config.toml
experts_per_token = 1
d_expert = 224
moe_layers = [3, 4, 5, 6, 7, 8]
balance_loss = 0.000265
router_noise = 0.05
seq_len = 768
train_tokens = 256000000
dataset = "wikipedia_en"
Below are experts of layer 5 (counted from 0) of a mixture-of-experts language model. Rows are named router (the router's row for the expert), gate (a neuron's input weights, with its number), up (a neuron's input weights, with its number), down (a neuron's output weights, with its number) and show model dimensions 0-159. Each number is 128 + 32 x the weight over its row's rms, rounded and kept within 0 to 255. Numbers have three digits each.
After each expert's rows: "comes before" lists some tokens at least twice as common just after its tokens as in all text; "gets" lists some tokens that make up at least twice as much of what it gets as of all text. This comes from a sample of Wikipedia text that the model never trained on. Tokens count by the router's weight.

# expert 2
router:105127126109137112063156145089066122147082096133083101110108110179153139131109115180155130158171154092117154172168073113120107113161096123195154132073094143119138127083127193081143187148130115135157144090069070194153120163096139163098141116069090090121131141108140173125098126120111169093102165092086082174104104080168184185107109061085097067187196123169158128117118134100154152153113101160102131158073111119112121099158177133152100136093132117150104093147108133160139108146105097
gate2:093174112126099132147163122108110079097132139245159107124119118119140070108158105198101142174100147128108135157083185104141139154136111133105145206103113160183128080183197152107099146135091111148112114181134155132091147091114152133110125084119107122117079143166140132107126084112149117116116202163143159122107093176110139127143149116137109137114131093106113134109116110146117064103055103107124127136131116154143048156137146081116189067159184121173073127084176167103147172144090194
up2:068140125167091116119114170080138132129117119131095155192114159098115114059161090155105146148179155151153104169135131143141121117164123144128177123082185110183164125102158136098135162101123158171076154119143133178139123106135131057100084126166141103106201126164142138086103145107169017125111144149125148137135107128092104095184163153082082103156078111104108116128089146136125096155112101108130114123151098172084102100143137076106124120183220118146127160080116143092155145140067215
down2:099159186100165087152139093162143139141081132175140169156137119169121129093116183113181159110130085139123134115153166143127157133191082170126100097151128125106134089131125142124079045128143156111137161109113159190118142105131118117114138071146152107122109137144138147140076155090124126088152125073070130118104129124125190086134234168072154171117151102101159141129111117169123091130136099108109135061076172086172158082107123085083201173135168185090091072144096122100122147188113125
comes before: " the", " a", " his", " their", " its", " her"
gets: " of", " in", " for", " to", " on", " from"

# expert 4
router:112147093083118103049167189104127105153124111194098163131105155136143111144129093166116119148120138100067139191130118160118093114155114153170139110094087148124131107068126142136130172129128137164179157113096139169166133118104146172168144123092140095063113146107188153140104127092154179108140173109102049174116095058174100138083072092067103073150154101123115133163131124075156192170113140115063113140143078137104090084177137152125080126094129139132102141160140103146127076147167062
gate2:196098140182175157086124177120176078090141106082067080134166123133069126202135086116120073173109119137119108190115118154129129178114112107143152164162108153151077151106094096123095129109146092156079129166113140138157135097186162139115150136029137124118155110111140185144108165111117155122112152096130144120144128063089133184078074117153111163101086172092140085141154079082148125173153108108093170107138145124091167103153117079128108102095157097161160100170158134059098133142149131
up2:135126122164104059164091124106191155152153149049115156070119132171069119100125163177145131137080108174119104120141140128172135139095119127120115115051078122172146147137122151114117131089125142151130138105159096058109121133178171108152186063126113137130139202156151102090121101127150144160145133166140086144211109114075119107196086131120111128176104132125105117152170103107120061202131189156164140218151113071178132125109119088158135102101117149146166113099144136152161160125153122
down2:116108143112145154107187194110101070134188131090114132136099146122076125126121075072096157160146148139137119118139075110123144182123120097157159113079106126155096096131213110137149111074110098128043121154107176138188073097110102184166079173057120121131198147113139162133106119127110132081134112114096133149125097138109142213093131095146128055095095197116135114140119151179198103124168096112133096121116122155146162153163167138109142116124104143085166084191111116097134109107135097
comes before: "==", "\n", ":", "===", "The", "In"
gets: "\n", "==", " years", "===", "See", " Location"

# expert 11
router:133126126092159110100153173103099118152078075171116145152134159140125139127091128144184160144133154144042184175185103142131113119162119150171167133113064185118104139076095201106158164161153134158187133086089118173139090172139109185116155113081121080089135164126146149097138151108131199073094148117099129168126135093149147165108129072106111056138170084151194125134080107124132175188105124126116100138074111084119117094210122106137096146127114127142134134152183120153124134169120096
gate2:071098112132105130181123097144106070131133088157112123179050205082103108089119083106132111111124126116071193155111101127152135107111126124129122150090095125069130101140103171119117033169103174171166073135117129153115153152147126134142094127152143125181130094064136112111138106115135154117151141062070149111088062127049149137195143145110119087191154143164192124157083145132135155135164115043076163121125127125126097129111151113126150120112098113137133074134072121073123150145139116
up2:043128108123161150184126116142124124115128156114122153125073102124161101107112133146147115136039094124101103108074148084140177134134103141157145159075119108164132165107093134155142074138185138086141141112156025208175135148123171100118113129105105127118148136099120093120162140167164137135140118150043121137093101107151156077115144172075119111049129169112145057185111105156111146136109124125148110059133140113128082159104144119135210108094108170069096174147105089098098139127154104
down2:073152173129158164164130146059165153121132197098127110122142125116153086125112201135121162123113113095096161123130100105140124093159148113103123080138071062185118176165116099150158130092148140109105126136091103121104131123112114196123171127179148173129132168232110091159139051103108115150147109121098133103156088128141127130137178154156158177135156128134111146104171109104142132132075170153142198136111111110122105120163119064122168107137122155165172089058191129134164173041100159
comes before: "0", " |", "%", ".", "5", ")"
gets: "0", "5", "3", "4", "6", "8"

# expert 14
router:101123106067144131101141167130083122158107081152118139145121161152121132168114097187175143155132156110062165156173094147154120115148098170155173128122069175116144129093115178126161162169141120166183151070074080184133093145118131158121164137100090047075123149109151145090139145112141177105075137121139103184102132089176154178114087096097097104167178089135154130106095116109134185191090137133098100147103110128134088077179154093133108189118113112140146090143137109159143069168136063
gate2:113211120144151202161134158139130130165140124099111131167126142103125110108165148105159113136102129148082132114118117131163176170100076249156148186137106135159137195191108188131142075119155081178134143084106155152101151141125122134195093146148151135132154170138112143054122145109199161088176133124127127168099102069128078158095161178179097131146163096155130141138138123178122145112143096115098127155169124096162147126165134152145156129174149141120166137188094149168184102090149098
up2:130084078105177092094063056159144108114090096117134125105102143108147110140111127137129201125104160112166169083115120099132128113139153131125109095157154146137139098137129077148095146150151067084105147147132140123226091110164116125101151155108093125114182073127124133075123102046077099195153103122064141110096126112129162115116173133117111142187164148137117109185182112171102070227135130154172120141095129110120119126167095100099076171125086106137116090099096138098091146167074133
down2:133051136137132118149121150124116118114076133127131195101120112137154153154128111145136158067039119185109155150134172159038162177100160103144163095129128080126173096104153097152136090094164151138160122129131052138137156073109113149107107092138134077104069143114115064137160078163129161128131173080100114106112148110134183144113168122156094127119141132089161098105077117094140099121104140137147084124118170153062083136065155082173128116127095153110118077090193128156109076068094106
comes before: "8", "6", "7", "4", "5", "9"
gets: "9", "0", "1", "8", "2", "7"

# expert 1
router:127101095081151121096143160113110101152117109173123094145136159190160109175096111172171135158152192117064140138184096126099132102164084161173133126113089176160132148110138201092152164127180101149189148114042080161128109145113104141096175109076106106087126161137178206115126142134132151086108150110140084166082092119155153181089103127071079095171177118157147124129125129103142138169108140143124093142073122067121073111169170125176085147106145145124112071168148130169130105137121110
gate2:196115127104074083103151140104126172155119097125114052084134112174100134153159168149156066177197113211092168108152127079117136137130134151169129100131133115106057131119139086143087195120146131119177114127081155126093132096111168084118172120131172180092136132101113151198106126103142099115172117131125178154131121117150111086122115097131122126129092097174199125115162143137203174110121128109143140159097158138132105140148134179123112161073114115113178103121136123219062186157094131
up2:092105134115165084133148093113130129113139163123188135143085108088152125138181122113150101195151153092192104127134121073107124115155138091105183077138138211148139151068133088097177144170136150127153152106134101171128135169099068195112134116164140113157171156142087128067102164081143173095133102137114166128174124127170196130160087152177136118146103133119110049168132140110078104082146138151083090115131144103146113179110171103121109074167106177164108101083171186088097131159163133
down2:160140172192120146170172153167087171134137104118128177113129096141089154126140135122199201134087115094125150201056141108133115173126141157126105121158175124121165103151166136057098107153154108140176147070112124109142165163141122132102068129051122175109096119103117119125137062180164166136086128087115146159146127096121091143202079161136116133067156069110192140125111080111100142133130171155141157149123185163133068142091099125165160127100162174087136103137147114088147147100103111
comes before: "1", "-", "2", "born", "N", "R"
gets: " (", " \"", "\n", " was", ",", "("

# expert 15
router:126133139075137117100125175143070114141101102166098110133121144151137112149104131163178161126153161119088169194187092147129099107160123158155165136141065154133139149084116176113126176156145119157181139068097086166126054153120118164128147101084116093052149161131170144123130144107142190069064158114118101200116116080148122211110080082117084121129155071157131086153059109102128170185098136136127138168093106090118097099166150095141115176124134101150127112156163074136119118172135118
gate2:089178174191181135149165116077176101131171078132113147210123153091107102152119164122113118117099154111146146164116088142148194151166134143146163165120128135166208155174157140145180093135105145110084074117166102149111183160153126151166114139136092084122108169112169100138144137122095157157118112145093155084134114052170157127022088148117094086121125091102122155141123156172126135116133125150133146099134180121097171069128119126108113063106134088199177087173140097128111117140108158
up2:160175127107065153163134089202131149096163213097099133090120118153121112138096131118129154113141138139112053141106131120088137130092119158087111163103120154123097139180081102121205157185111113136095182115169126077157181146153161122151105141164061155075124109114140144147068127149134142153110143159166082167170086163081156098129062113066148097106175090138120112078108176165092140094121149142118091129169096091118127112103131108130060155121072130172104165118134137067110174136154095
down2:120140112192087141167127117090162116128111120146123176093167164175078126140180108117146107170105152106126144130063130194179117078101213110128127110141150108134136106112136112084066081132090123154126105076138117193129096167116130134165138171097104151105122158139112108108092082135136132130111110098158128101108105138216130126154101131068081089160176120142107104115144164102081119016172125141182144138119131121153086120131108144092096059181118120107174159127040107153137122140095082
comes before: " |", ".", "0", "–", ";", "6"
gets: "1", "2", "0", "3", "4", "6"

# expert 20
router:137134089095152143103139159110100133151090085160122114168138136188120147149112111177142148134162150117082169160188093146128140125135131151173184114131092149122168139099118193073139162160130144147180126083111083199145101167136115171127130139117080097104148142126171152092133175141148182052105132115152145180103093107217128174102085081105069097181176077183144129119085105064123174199120154148110107163094127130132099101170138129202100160106124104158092093164125094139111116139136129
gate2:150110062144137195113146147108160177112079104150086113191123137164164071081154161141123138184117114150103114148164096068136054177220096172110148074132132152141153143162124131117141144063177153126111158129138134085104075121146158104106082120090108147165100084178181119148123143145094137112111133075080150108188159087121138160124118131190151096181125081154141122091136135124091104156156153098170161124084174200098105149123079103143102149101160085114133140120147142127184151153107135
up2:117131110040096136159111081148172133141082119126096136181146112138087143191139114124143105174189150120107149095152146139139066097103102130085121094092153107070149116105084124153140160155106095103108133202122107219090145128143174084189123096136072149123107112142134166084159173119168070165129101168101148138112091124127186134103148096148157187167098142119159119109164132136100177159093115120119140144132116131122169138165105112157139140154092173164159181067210105086086147166083142
down2:111145112112103120138151140126157146138122111079143110102073122155149076133122200190094099172148117130190106159127137169142181086101136147161100072172139108184084130159163165126105133081171148109138152145167072111082149101109159107130112120119110112080080083105153097146146080135164136198184108108134121086143185065145149082129134182157149133133123163113128173042181124140163136091095109156119125115182167171076155129150168119053105102097144144078139079118107074153147087137150132
comes before: "0", "9", "1", "8", "2", "7"
gets: "1", "2", "0", "9", "3", "4"

# expert 6
router:108115127100125121104134172103123101112108114181095139141125127181125112155056083166176135128139169101052136172169059158133104144152080109147155127149101170105169147079088201103155160150125151143166126087074065164162102171097127152107164146084095091099115167105174206077144158135117164074116162138114086176121084096146120141102134104077087067151162092126135119114104115107132209172084119116075117161131126104115067111169138121154077152115128118175125093134131118160137086138134114
gate2:124123168138109145129122119136147145167115146148121129172127212164109124108081081149151094164088108157117082170165083062130101095141130134153148159114129157118129081111108108100187120150139099054135198173102084141092149106130144161110120150121124171078130076067113136171136137200144137090172157080110137121203149150184131120111197099091082143173164153104111125131141148169142149068139096108106141078146163135150153116127159076119085111115177107157073131138170065160153179163101177
up2:065091101111148153148105166102129088097191100107128115149124052103129131153151131085114119066190121152130147054104142202149143125121127128090092095146109121140145140143142180185076093152141150157115075075190192113164133144130084119131120118121141094134126168192096164138125113037062109108077153172141109095114114097128084129115132154154188151095093089173175145150148110110106141139112124128128112123156098143145147099151101186152151125137111160107175101105089185164141078192160097
down2:083122131110115135090141144132109118203225102124125148144093189131143125123109157151133150046137178164036173151098089113122129143146089092106159129143079104111126130121110105100145104116109047171130152133158097090100163119126116113121110140130087101113105154123088098156126138149094145133117160114153107196130146178116158053093131116074130106115097131192134140119101123144068108102142157124085166189079134037093139096098128153108167178121084114159145101111178150153115127180190144
comes before: "\n", " The", "-", " He", "|", " In"
gets: ".", ")", "\n", "\"", ").", "),"

# expert 13
router:126116112119157142085151131150065102136096127154120110133107126154138123125115085152188157164171176137088144203148082127148083131154072171152122138104126159117143113074139197109161160139137105142210154110077096196148085180130113170131180136083089084129127145131153156065115139117128163085111150132157085176075077068135115158088104050088077107178169101126157121150121113104147181151082102196101119151118100098112117130170147104148094129121133156161127088156140129164107073134120083
gate2:096122098139191082071152061108131084145095158159138078143136040125074117145130147086141071168064124147046162096099079146147117157147151163165104159092134146145113080066144158094102114163139093153138130164170095130121088136068157106181120142161095175134092143146122112140166120118125092146114108164146101164147135156137058114116161132123104152071125157128097080095149186140124119118074061161136178142195182105140122087157146140177135141090143106144119143121134159170107153122173129
up2:148131085151162050105139145090146108126077148090114107080159093124162124150088140136166210131128145118127047112089113115087149137204180153132130156116113172124135098096067197135179131139135131137101122139150084160132168169084174174166162128174168124095130132151168146147101153140141125154171081154139071120133124113129132155191167097140105128126163130154156026140096143136109098104154163069095138084110156124119154070180132151150188138097117127104135183097105137129074181134130131
down2:152091194193098153210165089101092195082099138131107157133098146115150134141170158146112089120103111187142237107147108102116136126097140144142093128096123099191151153140095133054117173120159143173127194130121137033115093075123159059061141091144166095097120158124097113168144095086148145133134108140096138180164127131154133085104151112143117123120063102141127106114114155118168124152143143163101120122101136115086149141119171135152138131081154135138161155153163116138175165171125186
comes before: " the", " he", " a", " it", " they", " she"
gets: " and", ",", " as", " that", " which", " or"